Experts of a small language model.
Training: a variant of Muon for the experts, 538M tokens.
Below are experts of layer 7 (counted from 0) of a mixture-of-experts language model. Rows are named router (the router's row for the expert), up (a neuron's input weights, with its number), down (a neuron's output weights, with its number) and show model dimensions 0-255. Each number is 128 + 24 x the weight over its row's rms, rounded and kept within 0 to 255.
After each expert's rows: a language model's description of what the expert responds to; "gets" lists some tokens that make up at least twice as much of what it gets as of all text. This comes from a sample of Wikipedia text that the model never trained on. Tokens count by the router's weight.

# expert 3
router [120 120 145  95 150  96  75 125 170 110  92 129 136 106 165 162 127 101 156 151 122 108 164  94 103 117 139 132 123 146 131 107 102 115 151 138  95 157 134 136 123 149 136 102 112 116 126 146 105 107 140 139 136 125 141  87 117 117 116 112 103 114 108 118 158 184 145 160 189  97 128 116 105 128 143 123 111 113 170 137 113 144 119  83 100 153 148 147 127 117 119 128 116 157 133 123 167 118  90 120 137 121 166  80 135 165 184 130  88 124 124 171 106 116  98 139 115 159 144 128 136 145 156 131 117 155 109 105  76 132 148  97 105 134  89  62 161  91 160 141 169 125 131 102 136 119 118 120 129 146  84 132 149 153 118 112 128  76 118 146 123  88 147 154 178 146 128 113 111 144 142 106 156 124 136 141 136 139 146 141 144 119 112 132 123 120 145 116 140 141 117 154 108 126 116 100 106 148 170 107 102 157 136 123 105  87 135 138 124 153 149 141 117 122 142 100 107 112 149  90 102 164  78 179 124 131 160 117 115 102 163 140 134 128 125 157 121 120  92 148 147 103 143 122  72 153 185 161 119 170 145 196 134 128 105 123]
up1 [ 89 108 146 138 137 106 141 139 138 129 140 155 128 107 138 172 108 141  62  83 159 138 131 143 133 131 114 116 139  80 120 120 169 136 129 151 120 138 116 130 129 173 108 160 119 141 106 126 134 160 136 103 107 127 147 159 130 129 118 128  95 130 140 133  80 170 109 139  83 146 114 116  89 138 131  77 108 117 122 127 163  86  99 157 143  97 140 146 123 130 107 122 129 132 153 100 139 154 119 128 166 137 133 107 127 126 162 134 140 144 121 125 125 110 152 107 177 152 120 118  84 107 103 131 111 118 122  56 118 120  84 148 116 170 142 108 141 122 132 105 130 104 135  91 124 104 172 145 122 131  81 132 150 134 134 161 173 155 163 147 101  73 104 148 124 107 166 162 126 125 156 164 116  78 131 150 161 119 128 115 156 144  78 134 209 128 123 150 110 156 138 123 177 118 143 115 126  91  94 116 130 150 150 106 117 120 132 130 183 123 130 129 108 120 136 145 110 196 145 118 117 128 124 138 119 122  98 135 122 109 157 113 113  87 149 155 162 153 121 129  76  79 113 136 127 183 127 129 148 131 141 117  95 150 107 140]
down1 [126  86 132 192 147 106 192  75 149 165 177 164 149 134  94 166 148  54 127 143 164 132 102 146 174 148 142 126 111 143 181 152 145 147 111 150 128  92 137 114 107 110 124 136 141 154 159 120 139 104 112 178 172 106 130 157 119 119 116 139 115 149 106 129 152 120 148 130 124 148 151 105 127 135 153 107 128 146 153 121 144 128 120 127 110  75  86  95 104 122 139 140 121 101 120 128  77 120 163 122 133 117 112 122 108 105 121 116 143 127 141 113 145 147 153 126 143  94 143 130 138 154 123 137 109 130 106 130 147 137 118 150 139 127  82 112 137 166 153  99  95 100 153 129 141 147 106  87 139 148 144 166 152  95  99 144 121 112  94 147 149 128 173 111 124 116 127 149 120 125  92 174 146 124 162 141 119 152 103 121 121 134 147 114  83 133 135 140 117 168 116 174 130 138 135  91 102 153 110 160 133 115  99 135 142 126 122 146 113 136 123 101 124 121 170 101 141 105 125 134 149 124 104 125 182 128 109 106 163 103  97 132 127 126 150 154 140  81 126  86 120 119 120 171 163 158  67 164  89  93 145 137 115 153 138  90]
What it handles: Standalone space tokens, often after a table pipe or a word, right before a number like a year or score, e.g. "| 11", "rookie 2015".
gets: " ", " (", " \"", " $", " '", " £"

# expert 56
router [147 119 138 162 115  93 132 122 135 121 137 135 130 160  86 159 108 137 105 119  82 165  95 126 144 129 183 100 109 143 121 133 122 106 133  94  97 115 127 125 109  83 114  89 118 154  99 120 153 123 138 143 130 139 135 107 145 117 136 122 110 126 174 111 148 134 133 107  94  80 144 145 107 115  71 141  86 128 166 123  92 112 122 136 105 117 125 125 152 123 150 156  91 103 122 121 130 129 121  88  91 138 123 108 163 161  80  95  99 133 134 162 159  92 156 102 101 157 170 100 152 128 111  90 161 146 152 133 118 134 138 107 105 133 145 136 117  97 101  98 154 138  96 130 148 127 136 145 112 140 151 104 129 114 103 113  84 128 120 157 137 132 147 162 108  92 135 147 102 110 167 152 126 152 148 115 138 171 143 149 148 112 153 143 155 110 128 128 137 141 118 152 124 131 125 180 106 179 179 159 143 127 107 107  76  90 174 134 147 135  99 134 129 139 132 118 115 130  98  84  87 163 117  47 153 113 131 115 149  95 127 164 121 125 117 148 138 120 115 179 149 104  95 118 136 147 151  77 103 131  98 163 125 140 140 158]
up2 [187 133 159 138 131 104 127 112 101 156 138 124 103  78 154 153 128 107 106 113 204 110 157 102 130 122 134 134 123 108 117 127 116 101 117 178 145 107 129 149 104 152 143 157 126 135 144 121 164 141 110 126 139 130 113 118 114 130 124 143 122 138 113 146 102 128 127 170 120  80 142 146 144 111 133 129 117 133 124 175 164 151 129 138 171 129  82 124 134 183 134 147  68 114 162 106 104 120 123 150  97 115 150 136 109  91 155 119 111 128 134 105 122 144 152 142 160 148 168 108 147  85 126 136 143 100  93 106 107 124 152 174 121 123 114 144 132  99 141 100  97 107  91 158 154 144 188 161 116 151 124 133 127 134 151 124 145 117  98 122  81 159 171  97 169 128 133 155  81 151 143 135 124 115 116 101 139 179 134 154 152 119  92 107 153 148 106 132  98 145 124 107 128 107 123  82 108 110 157 132 114 112 125 128 123 141 130  99 123  92 126 182 110 134 138 150 117 129 103 113 153 101  87 124 150  92  98 152 138 139 157 155 132 170 113 147 163 153 190 135 154  89 106 128  87 154 130 102 143 166  90 113 110 139 126 104]
down2 [134 128 140 121 154 145 122 164  70 181 112 115 160 184 123 141 142 131  47 117 155 162 107 142 127 155 130 148  81 163 116 141 139 130 124 164 134 122  48 174 130 126  99 145 118 104 105 145 141 118 135 119 153 131 117 158 115 124 148 143 159 158 121 152 121  91  80 139 165 108 104 111 124 111 115 120  98 102  79 153 120 139 144 151 118 116 138 169 119 131 132 149 134 118 154 157 159 142 106 130 124 110  80 121 160  67 112 152 139 118 110 119 116 119 200 110 173 153 116 149 134 114 186 163 114 141 118 145 111 135 129 101 112 174 127 107 144 169 153 120 115 119 150 119 139 138 109 129 125 130 125 165 115 137 123 131 112 146 114 116 113 104 131 147 184 157 105 140 107 137 120 120 142 137 119 170 143 113  92 166 131 124 105 124 123 116 110 130 128 138  99 102  91 141 105 113 149  80 124 132 141 151 134 103 145 114 157 108 165  93 135 105 127 183 119 152 151 130 127 122 154 121  95 170  96 149 136 149 135 163 121 131 118  94 141 104 109 153 169 102 158 129 123 142 112 124 109 157 103  94 132 116  98 158 145 151]
What it handles: Single digits opening a number in identifiers, measurements, dates and scores, such as ISSN, UNII and population figures, plus opening parentheses and subscript markup.
gets: "1", "2", "3", "4", "5", "7"

# expert 24
router [143 105 130 157 122  87 110 101 126 146 144 129 101 102 153 121 127 175  99 135  97 134 103 108 131 140 168  91 133 138 128 129 105 116 132 146 171 132 144 113 111 159 136 108 110 152 110 148 149  97  96 138 131 104 118 130 133 107 120 135 141 163 104 149 114  92 122 108 127 103 139 162 128 138 152 122 100 135 151 152 162 144 139 106 126 153 145 105 172 137 122 189 124 154  92 147 138 120 143  87 158 124 114 140 120 107 118  82 107 188 149 139 108 124 118 103 162 102 154 116 135 150 137 134 126 159 113 158 106 100 131 138  75 134 139 140  87 139 136  88 155 127  79 176 178 156 151  92 117 136  54 130 107 141 116  80  87 147 163 119  80 134 133 164 146 117  95 135 140 159 157  99 138 139 136 112 125 117 104 155 120 164 161  72 152 109 150 147 160 160 115 131  89 100 106 149 124 141 123 116 110 159 139 147 160 111 116 156 137 113 138 157 136 149  92 147  88 139 125 140 113 162 109 161 148 165 102 147 126 156 104 130 122 108  91 118 106 144  93 182 152 107 137 105 111 131 148 150 132 116  96  89 145 144 152 111]
up1 [149 120 126 102 133 142 152  86 100 164  84 124  98  93 159 143 114  99  88 159 146 122 165 131 148 127 114 111 162 116 123 154 129 131 130 127 138 138 109 108 141 138 145 101 149 123 158 118 112 118  88 117 160 161 142  99 138 172 143 121 129 152 109  83  95  93 104 118 161 159 111 132  91 137 122 134 162 113 149 109 179 109 112 126 151 142 158 148 111 137 133 141 104 113 135 109 124  90  96 120  95 106 110 142 159 126 129 134 176 132 162 126 108 192 100  99 109  91 161 122 128 113 129 117 157  56 139 130 146 107 150  88 165  92 150 121 116 152  93 104 117 150 157 119 121 137 168 134 157 159 123 151  94 103 132 146 129 104 114 106 105 142 130 132 118 164 154 120 139  90  99 121 138 160 147 123 133 130 106 112  87  86 122 106 156 124  91  99 106 142 137 116 118 139 116 105 151 132 113  96 128 129  86 129 131 131 137 102  98 116 124 117 140 149 104 166 108  96 114 132 169 124 161 112 117  63 129 127 115 160 151 152 133 185 142 129 113 148 122 124 151 125 194 157 153 170 105 145 142 127 127 141 193 106 162 114]
down1 [123 141  97 148 133 175  96 153 146  98 135 142 147  99 125 120 119 134 112  94 141  96 104 159 117 155 153 115 120 121 167 129 143  97 114 141 158 157 154  98 117 145  91 149 145 130 177 103 167 150 115 134 131  78 142 116 107 155 127 130 135 105 110 103  99 191 153 108  94 189 148 123 127 125 119 130 128 128  86 146 128 111 102  72 103 130 110 141 116 136 119 126  98 147 109 143 137 120 125 102 131 102 107  79  92 149 164 114 116 125 137 168 156  94 129 122 102 101 127 144 159  85 146 120 138 123 142 100 170 139 144 139 130 109  70 100 176 143 140 118  86 134 126 132 189 123 121 116 156 160 131 119 115 146 110 132 130 136 121 158 132 108 129 131 135 108 118  63 150 128 134 136  88 144 169 145 160  86 147 125 138 115 141 180 128  88 179  82 108 120 161 110  97 146  96 100 113 146 151 143 124 140 139 171 113 141 154 132 140 129 169 111 122 139 100 135 158  95 134 158 120 150 122 110  96 159 136 147 128 165 132 123 137 117 137 118 131  93 133 136 130 167 120  80 144 193 145 121 155 100 150 151 130 144 114 147]
What it handles: Month names and the first digits of dates and years, especially the 2 in 202x after as of, or day numbers.
gets: "2", "0", "1", " ", " September", " June"

# expert 0
router [101 126 111 167 171 108 145  93  95  81 123 146 117 116 114 153 107 112 148 100 126 104 143 107 116 140  99 155 131 129 128  85  95 148 158 119 107 123 146 132  92 134 138  93 128 131 127 154 135 132 153 135 139 128 143 135 136 112 103 129 109  88 169 144 131 118 125  87 153 134 100 120 160 127 137 155 125 120 104 157  96 148 118 102 100 123 137 116  86 119 151 173 125 125 121  85 106 100 114 141 137 148 126 102 106 125  91  93  89 191 105 157 110  99 131 173  88 145 103  92 109 137 119 170 115 107 154 115 133 137 106 144  80 107 103 180 163  92 125 119  83 145 193 176 113 132 124 138 130  71  94 116  79 133 131 136 147 104 161 153 106 132 118 180 102 125 148 153 128  96 165 112 132 140 123 117  93 111 157 114 139 120 156  94 121  79 115 132 112 103 141 151 146 130 133 144 111  83 105 155 108 133 147 107 140 102  95 123  97 109 103 142 180 128 140 131 138 106 117 109 127 168 165 113 127  97 101 112 144 158 151 170  93 128  91  90 150 120 153 120 101 166 116 135 127 112 118 129 125 157 131 137 121 121 143 155]
up3 [105 130 131 153  97 107 146  79 107 153 146 108 147 116 114 134 135 107  78 132 114 156 121 101 156 121 131 153 139  97 134 180 139 113 116 142 139 102 137 115  95 123 113  98 133 143 135 134 128 192  72 140 127 134 117 103 128 135  94 148  82 123 132 113 108 162 141 144 149 178  91 155 129 113 119 123 123 134 115 117 142 167  95 109 159 156 113  94 143 192 137 122 129 158 165 131 144 131 119 111 108 157 102 146 151 189 164 138  81 113 117 177 134 102 118 155 122 132 138 103 137 148 170 138 130 142 151  93 157 151 124 128 121 127 111 139  77 119 184 131 124 109  75 170 117 135 161  97 112  94 110 124 159 122 134  99 108 111 124 142  78 119 105 130 114 125 125  90 171 123 154 131 128 139 104 142 122 117 132 161 122 146 107 153  77 125 135 144 121 108 132 128 111 127  84 112 125 138 137 126 154 154 143  99  88 123 157 154 143 107  96 136 126 142 147 109 124 128 116 146 116 117 157 135 139 118 179 111 136 135  91 116 113 133 119 143 168 165 108 164 123 194  76  98  89  82 126 111 131 105 156 143 162 157 104 128]
down3 [152 146 134 176 141 121 142 139  96 119 161 125 165 155 146 158 132 136 107 128 141 111 103 110 119 114 126  98 104 125 159 139  96 167 143 116 110 106  74 122 139 133 141 147 109  81 132 138 121 174 142 152 186 157 117 138 128 113 192 108 154 116  95 117 164 127 121 159 163 131 160 133 131 150 114 110 127 179 123  91  94 157 122 157  86 119 124 122 172 169 110 144 139 159 167 135  99 123 139  72 118 139 157 133 109 138 131 143 177 162 102 114 127  41 152  99 150 112 122 134 155 156 126 112 140 120 137 104 152 134 140 118 108 128 128 121 123 136 121 153 120 134  79 124 150  98 103 132 119 145 139 129  57 140  70 161 116 165 134 138 142 121 155 125  99  84 133 154 120 110 136  70 107 116 101 137 122 147 131  81 122 139 121  90 103 147  98  90 140 126 110 114 117 111 139 138 116  72 101 143  95 135 172  91 130 162 143 151 146 106 107 138 156 126 126 109 117 134 128 164 140 119 160 140 106 139 109 153 117 132 111 108 133 132 180  97 156 139 125 130 138 123  95 100 115 149  89 107 137 134 131 127 133 114 119 149]
What it handles: Single-letter or short lowercase word-start pieces beginning rare words, mostly common nouns, such as n|osebleeds, v|aulted, det|ailing, N|issan.
gets: " n", " d", " g", " N", " c", " v"

# expert 46
router [ 97 130 154 148 123 159 163 112 141 162 139  98 124 117 124 138 129 183 114 131 118 143 165 144  88 105 122 179 157 111 161 146 109 153 148 101 113 150 122 105 140 140 114 100  80 118 102  62 101 115 136 150 135 133 111 140 131 107 163 122  94 112 153  91 124 120 136 113 152 119 153 140 141  93 139 108 125 157 110 109 121 105 131 115 152 111 123 120 144 144 117 161 150 148 121 153 121  94  74 163 170 137 139 143 137 152 120 123 115 156 107  87 104 132 124 160 127 143 128 151 141 129 136 166 113 128 119 141 157 157  97 104 103 158 149 116  60 139 118  94 160 126  83 107 115 141 168 192 107 108 114 152 122 106 150 157 125 159 117 154 152 137 146 142 160 129 135 114 122 146  80 125 113 111 130 135 151 115 139 130 161  71 113 143 124 117 159 127 127 140 103 117 173 126 142 123  98 113 112 114 129  76 102 124 118 160  92  84 111 152 132 110  85 105 123 134 117 172  96 123 144  78 147 163 105 122 154 149 133 101 102 105 132 144 158 131 115 151 165 161 125  92 164  93 117  93  94  76 135 129  90 160 118 120 103 128]
up1 [149 144 179 111 143 132 173 118 104 114 114 125 132 144 108 125 130 125 174 141 153 128  90 140 131 167 155 126 122 120 150 108 140 125 152 125 118 120 140 132 116 169 102 132 146 118 103 102  96  86 105 130 101 104 152 129 108 114  81 126 159 116 179 116 115 143 152  96 132 157  96 103 152 109  98 115 134 131  76  91 173 159 143 148 144 118  95 112 111 133 146  97 113  96 166 122  94 113 151 139  99 122 110 142 141 113 109 129  98 164 131  85 115 133 151 159 117 100 144 156 158 129  83  79  75 161 131 133 111  91 187 189 113 137 125 107  97 113  93 151 109  86 156 116 157 115 154 132 148 125 136 113 123 100 130 158 124 139 143 133 105 110 103 125  88 146 172 154 117 115 134 119  89 115 120 123  98 112  80 129 137 137 160  84 115 125 127 126 138 146 136 169 125 110 154 120  73  92 121 176 111 120 134 126 141 159 112 101 105 106 107 144  80 118 127 107 129 131 108 102 141 144 154 175 109 124 136 156 145 121  99  93 135  91 189 132 123 106 139 114 156 128 162 117 121 131 141  80 143 166 117 133 117 142 140 157]
down1 [110 101 157 122 136 122  75 112 160 143 157 101  95 120 135 113 105 118 108 122 146 128 109 142 124 157 135 128 111 132  64  99 110 150 133  97 124 106 130 116 179 153 114  92 116 144 156  90 160 127 128 126 130 145 146 130 135 112 121 137 129 132 118 102 117 132 141 136 157 156 113 118 105 113 139 137 133 100 156  99 144 138 144  70  92 120 135 158 149 146  74 143 108 120  99 137 144  73 136 136 142 157 150 135 127 136 155 113 137 132 106 125 140 159 104 130 158 163 187 115 146 110 116 174 112 158 124 143 146 149 163 124 138 109 109 126 161 104 122 128 115 134 110 123 104 115 129 132 127 121  87 150 118 109 146  88 180 165 113 128 144 103 144 156 159 147 143 179  82 106 130 116 138 180 131 139 125 129  86 130 124 157 165  99 167 151 168 156 169 141  63 154 108 156 130  96 119 130  93 150 172 137 153 125  78 127 152 104 157 133 171 105 116 115 109 145 158 155 147 119  81 106 127 116 137 142 135 128 124 134 186 142 120 109 129 150 149 116 185 160 117 103 112  93 140 153 156 157 126 172 161 164 119  99 106 128]
What it handles: Tokens in tables and track or results lists, such as closing parentheses, column headers like Rank, Notes, Date, and score digits.
gets: ")", " place", " Rank", " Notes", "%", "\""

# expert 34
router [111 117 123 170 173  97 132 102 101  89 132 130 190 136 140 140  99 161 157 132 165 132 127 149 106  88 109 177 162 159 129 116  78 129 115 156 119 129 132 149 148 139 168 104 103  92 121 114 136 114 146 131 126 106 109 125 129 102 119 154 119 112  87 153 156  96 133  93 134 128 117 129 142 146 149  99 101 133 140 150 144 141 143 151 159 136 100 133 157 111 167 113 138 138 165 135 104 131 115 157 176 131 118 110 112 140 116 127  90 116 131 140 113  80 119 159  96 124 131  86 107 132 152 144 126 116 155 151 128 141 139 124 149 125 108 154 172  85 144 136 115 105 140 128 104 101 141 110 184 107 100 112 119 103 128 125 143 115 136 118 126 137 112 171 141 144 127 124 121 109 173  89 146 169 133 151 109 121 163 104 150 161 142 132 137 100 172 103 118 104 167 152 137 170 160 155 128 110 164 146 103 169 153 110 170 111 102 172 169 147 120 126 103 161 131 145 150 118 109 147 151 141 148 166  86 159 166 130 120 183  87 174  96 139 103  85 156 119 127 102 154 151 131 103 170 138 149 123 127 154 110 119 117  91 108 154]
up3 [164 108 156 159 130  91 123 141 142  80 102 138 107 120 122 137 134 122 136 150 115 131 141 137 118 134 135 162  94 139 146 165 132 118  99 118 105 182 142 151 104 105 133  75 120 153  75 113 137 114 145 129 110 120 109 149  99 111  99 150 145 116 119  97 120 145 147 161 149 104  78 148 152 169 114 100 137 163  94 100 122 162 115 165  85 158 117  85 142 112 169  92 111 107 117 147 113 109 129 129 127 116 130 109 109 105 170 143 120  94 117 151 108 131 149 124 153 109 120 138 172 141 158 114 151  68  81 182 100 137 174 130 108 105 100 150 157 107 146 131 119 127 121 146 119 152 115 152 103 162 111 100 112 147 135  45 131 148 151 155 136 130 119 144 145 147  88 129 141 116  87 123  93 146 116 163 121 117 179 128 118 164 130 146 122 158  84 114 130 126 140 159 133 130 117 106 155  93 141 122 147 173 107 119 121  83 180 126 152 118 137 111 118 155 102 128 176 141 152 165 154 164 126 116 162  71  95 131 126 132  95 140 131 150 130 143 105 140 115 124 153 105 109 131 136 141 154 121 149 130 116  98 133 147 117  97]
down3 [135 140 105 119 133 114 119 136  96 133 103 123 128 146 151 121  66 127 100 124 174 121 147 186 138 164 101 150  99 121 137 135 146 115 139 144 169 123 116  98 147 134 159 141 111 146 108 127 101 128 100  82 134  93 115 168 111 148  90 125 130 108 151  91 120 154 172 140 119 106  90 160 123 123 171 168 195 147 141 139 145 119 124 132 102 126 154 138  98 166 156 100  89 112 141 118 171 130 122 130 102 149 142 160 154 102 158 100  72 132 133 147 120 137 140 133 165 132 142  86 132 139 125 111 105 150 131 134  78 123 120 165 114 141 161 199 143 145 109 122 143 138 161 104 104 130  73 120 121 124 104  91  84 131 103 110  73 128 137 116 175 168 144 152 121 143 178 151 115 114 107 126 115 114 147 108 116 160 128 119 173 170 157  89 136 134 101 152  95 129 143 114 153  95 129 139 170 133 132 122 130 161 104 156 124 132 140 138 156 137 131 130 107 131  97 184 115 114 116 117 115 152 142 158 147 105 138 151 169 110  80 136 140 152 121 149 122 132 132 142 138 137 144 148 163 134 156 132 139 147 131  91 110 132 151  89]
What it handles: Opening pieces of longer lowercase words, especially t, c, sp, p, int, ret, as in ret-aliated, sp-arked, t-ough.
gets: " t", " T", " c", " sp", " p", " int"

# expert 25
router [154 129 180 146 170 133 101 132 124 131 154 107 124 134 166 134  97  90 144 158 152 134  91 102 102 151 139 143 139 108 131 125 116 145 129  86 137 119 142 109 113  96 113 118 135 159 134 161 165 164 195 144 134 159 114 153 137 183 118 130 163 102 160 133 172 121 116 121 103 119 141 165 132 129 119 120 124 150 115 111 149 113 129 168 149 141 164 113 156 114 138 117 148  96 103 150 104 129 131 120 144 128 110 127 116 100  90 153  88 120  75 177 110  91 133 133  90 115 147  83 117 136 117 146 102  98 130 113 135 160  84 179 139 147 132 128 149  87 139 146 130 122 155 152 144 199  82 110 130  86  84 102  82 124 149 147 114 120 133 162 162 131  91 122 126 139 115 131 108 115 127 103 151 154 120  91 124  80 127 111 136 161 148 103 120 121 123 143  93 140 121 101 182 121 137 130 113 122 107  96 103 110 132 155 105 113  99 108 121 160 105 144 169 160 110 160 163 150 124 128 153 109 161 166 151 110  91 129 106 138 167 155 124 157 148 130 128 136 147  82 118 126 109 116 184 129 131 144 123 135 138 131 163 132 126 100]
up3 [110 142 133 124  96 114 152 145 132 151 131  87 115 152 156 101 101 118 164 170 120 142 108 102 109 144 144 115 109 117 134 113 115 108 111 156 126 144  91 145 117 122 152 107 140 150 116 127 127 120 128 131 114 123 146 128 114  89 130 152 103 128 134 132 143 114 140 113 105 107 156 119 109 133  47 102 113 108  94 131  96 138 182 117 151 123  95 101 136 109 149 190 144 122 146 135 111 143 101 113 114 109 149  67 109 143 118  98  73 141  81 138 128  67 112 147 134 152 138 110 125  99  88 153  78 152 156 185 125 146 159 120  89 125 145 126 107 105 100 103 148 129 124 140 124 143 133 146 163 109 152 106 101 144 122 160 149 129 130 105 121 118 148  82 138 137 159 145 148 165 126 123 170 170 153 138 135 129 162 109 153 114 163 122 151 105 117 151  91 159 114 138 161  91  90 165 166  89 132 146 161 160 154 125 133  69 129 133 106 113 131 140 156 100 105 160 162 138 155 110  86 153 126  92 126 146  81 128 125 117 150 137 123 130 122 166 101 122 120 181 118  98 105 109 141 138 176 127 111 132  91 121 138 155 154 131]
down3 [134 116 112 122 130 116 110 151 150 155 119 120  95 127 163 120 133 132 140  91 127 106 153 122  93 112 151 147 150 142 159 157 141 148 109 152  99 181 120 180 168  98  99 146 146 138 133 138 139 118  62 182 148 111 134 150 149 147 148 135  98 123 119 156  90 194  90 104 137 139 161 107 149 104 144  77 116 134 165 125  99 153 111 134 156 110 105 120 110 133 126 140  99 127  99 121 122 132 109 133 118 119 117 135 154 133 135 122 190 148 138  62 107 145 184 122 106 125 144 134 161 118 147 132 134 154 111 128 138 108 136 148 114 169 132  70 130 131 148 118 112 101  90 143 131 129 126  88 116 156 164 134 174 105  84 119 104  85  86 141 132 138 140 128 134 111 137 165 129 164  94 108 111 144 135 129 147 112 149 136 112 102 126 125 125 138  99 117 133 118 123 178 132 110 111 141 125 135 105 138 165 150 123 160 115 143 118 172 160 136 155 139 141 134 114  72  89 120  89  83 115 139 104 138 126 152 170 143 140 162 152  72 155 142 130 121 127  93 124 143 100 126 136 149  84  89 114  98 132  70 113 126 121 110 138  97]
What it handles: Initial consonant letters, mostly M, J, B, N or Pl, starting names, initials and words: M.C., B. Edwards, plenipotentiary.
gets: " M", " J", "M", "j", "b", "l"

# expert 2
router [105 151 100  83 125 130 101 141 111 102 151 140 149 134 127 116 125  94 129 132 140 154 158  97 118 139  97 100 132 123 123 141 132  82 107 104 122 126 143 114 118 106 111  64 125 131 137 125 106 148  88 129 107 166 132 168 130  96 151 108 118 139 114 118 109 103 125 128 154 151 182 133 143 132 116 133 122 146 127 139 115 166 125 139 145 102 122 135  98  74  96 106  86  89 126  82 105 126 163 139 116 141 126 106 137 146 140 209 126  89 117  99 102 131 154 150  87  85 123 170 129 124 145 132 138 115  97 154 106 150 120 128 125 107 152  95 150 121 164 160 138 133 160 122 121 138 109 155 159 101 149 134 144 162 145 137 137 188 117 139 172 139 126 126 115 159 151 122 131 123  96 129 112 110  74 136 106 138 129 164 160 166 152 128 129 160 125 133  71 116 102 106 175 134 126 151 120 121 141 152 152 135 103 142 110 109  99 107 140 113 114  84 156 126 131 127 168  99 193  96 130 157 131 172  87 102 127 158  88 175 109 147 128 119 118 138 112 106 132 114 138 145 126 109 178 141 103 120 113 100 147  80 138 126  97  82]
up1 [131 145 131 124 140 108 126 189 124 103 165 112  94 131 147 140 116  98 133 102 131 122 124  90 112  86 145 142 135 162 107 121 105 118  74 118 129 148  96 152 114  99  69 113 158 172 125 140 128 103 127 191 134 100 149 100 145 123 126 125 156 117 137 135  71  80 172 157 125 146 161 114 159 109 109 141 136 119 113 100 142 144 139  81 153  90 153  93 110 139 152 109 145 116 138 112 119 124 146 112 123 101 117  88 117 162 130 146 125 128 161 104 144  91 139 112 115  77 128 118 169  82 121 132 128 127 132 112 121 110 125 110 127 122 145 148 101 120 110 123 147 103 119 173 122 121 149  87 166 123 133 135 146 128 128 102 119 125 128 110 132  86 160 105 137 132 158 148 142 117 116 147 141  93 140 113 126 101 125 110 127 145 104 134 123 127 106 140 134 117  88 137 116 109 105 141 143 117 118 156 150 119 124  60 147 104 206 147 110 149 179 103 125 143 123 131 154  93 142 158  99 139 115  86 128 170 113 149 127 128 110 152 126  89 154 142 166 108 126  93 116 119 129 174 124 163  74 143  54 107 107 156 157 107 163 122]
down1 [105  88  95 148 149  81  95 127 136 129 119 154 157  94 133  85  98 119 119 126 124 149 149 122 134 151 121 142 101 149 132  86 113 150 138 119  97 134 135 142 144 128 110  95 159 108 111 123 128  22 104 108 155 142 114 127 103 117 131 115  85 143 116 148 162 153 130 126 113 146 110  89 105 154 105 117  94 143 133  96 167 114 133 100 163  87 144  97 126 107 122  88 147 136 150 108 113 100 103 117 139 130 115 128 126 137 105  94 119 114 116  98 143 131 111 146 143  84 122 151 112 155 108 133 142 122  92 137 105 173 109 127 158 137 127 120 126 146 117 119 161 181 149 130 139 155 145  88 143 144 134  58 121  95  85 101  97 111  86 100 147 106 125 121 113 141 109 102 153 126  90 150 147 130  95 161 116 125  99 128 112  69 123 162 163  96 115 113 160 165 114 133 140 121 141 157 114  88 164 137 142 152 118 119 139 171 138 130 123 146 128 119 135 150 131 127 153  95 132 157 122 126 150 140 128 137 166 156 196 172 112 109  81 127  82  96 117 113 137 132  81 124 119 157 103 148 129  89 102 121 140 121 117 142 126 137]
What it handles: Pronouns, modals and light words within running clauses, such as it, him, they, would, such, well, often after that or as.
gets: " it", " such", " well", " him", " would", " they"

# expert 14
router [138 138 117  89  84  93  75 170 139 109 103 144 132 130 101 142 128 112 134 145 146 112 146 154 147  97 150 123 141 141 115 126 133 133 161 120 105 127 128 118 123 130 140 121 113 135 152 102 127 140 145  96 119 118 132 141 113 138 111 112 124 150 120 102 129 164 160 145 174  72 156 110 185 105 137 135 129 107 137 173 169 187 165 176  93 136 161 125 152 106 134 136  89 119 156 134 129 144 112 160  99 122 133 155  90 157 140 138 119 134 109 160 179 125 101 100 133 138 129 141 110 131 161  89 135  76 141 106 111 113 118 123 137 106  95 155 100 118 158 148 144 127 143 161 111 112 115 135  97 169 142 137 162 159 134  65 151 114 114 175 113 101 131 118 152 172 125 102 181 120 189  96 144 116 113 123 160 101 153 112 142 166 117 173 124  95 142 140 130 118 115 135 157 130 126 147 155  92 149 142 168 110  98 123 161 127 114 106 104 139 128 145 155 134 128 129 143 121 113 124 118  87  93 170 126 112 124  97 104  98 121 177 153  85 114  95  92 122 100 158 154 112  95 119 111 144 153 135 108 180 121 146 142 123 131 114]
up3 [141 178  83  88 107 137 134 134 117 109 149 157 128 148 113 141 129 133 122 125 105 132 173 134 128 119 154 149 112 143  74 102 145 155 111 149 117 130 164 154 106  98 128  97 121 147 151 117 151 132 118 132 113 107 157 158 154 130 142 121 107 138 136 137 140  81  94 145 114 108 135  92 132 151 111  77 111 127 131 116 121 130 147 126 123 100 120 117 135 110 111 105 161 160 142  61 100 170 118 124 118 143 176 120 122 113 123 105 111 138 102 112 137  86 160  83  86 107 155 113 143 157 118 113 205 172  84 155 115 109 203 132 139 153 107 114 100 124 117  54 144 119  83 117 112 147 123 167 137 105 103 153 142 136 125 151 132  99  88 109 142 122 109 145 110 165 129 130 132 182 137 112 128 155 123 150  92 142 147 136 140 107 159 117 107 200 151 167 142 142 178 139 134 129 126 130 108 166 127  80 151 150 122 140  94 115 118 153 181 129 131 121 136 124 130 122 114 111 127 140 141 139 127 150 141  96 129 145 100 115 105 125 154 119  79 146 142 143 127 108 131 142 136 152 124 135 109 128 104  74 135 135 108 152 160 136]
down3 [ 98 143 123 153 128  91 163  93 116 131 140 105 106  82 111 139 113 154 114 174 160 103 130 129 115 174 150 111 125 142 143 124 157 140 121 142 172  88  97 140 130 166 131 148 143  64 100 120 107 109 121 144 124 135 130  97 107 148 141 107 134 110 137 144 119 153 114 163 103 172 126 121 102 111 127 114 162 166 158 137 148  87 130  70 120 197 115 129 163 118 117 137 107 126 144 110  78  68 133 131 111 137  87 157 119 145 111 143 105 131 150 118 140 112 105 123 155 152 142 102 155 144 112 166 122 143 123 110 123 147 122 187 161  80 124  88 122 119 127 144 141 120 150 119 102 119 122 118 133 143 115 131 125 146 145 125 146 148 128 143  81  96 157 156 158 121 134 165 120 126 167 125 167 122  79 121  94 132 128  93 123 122 122 100 111 141 117 127 132 168 129 145 145 128 138 127 121 154 141 165  91 120 129 134 148 132 169 116 128 146 147 176 131 137 105  91 143 100 156  88 128 163 137 109 159  90  93 141 130 199 157 137 113 109 180  93 145 100 137 121 137 168 121 104 146 153 151 154  93  81 104 142 129 144 113 131]
What it handles: Sentence-final periods with paragraph breaks, closing == heading markers, and opening quotation marks, which come before a new paragraph or section.
gets: ".\n\n", " \"", "==\n", "\n\n", " ==\n", "."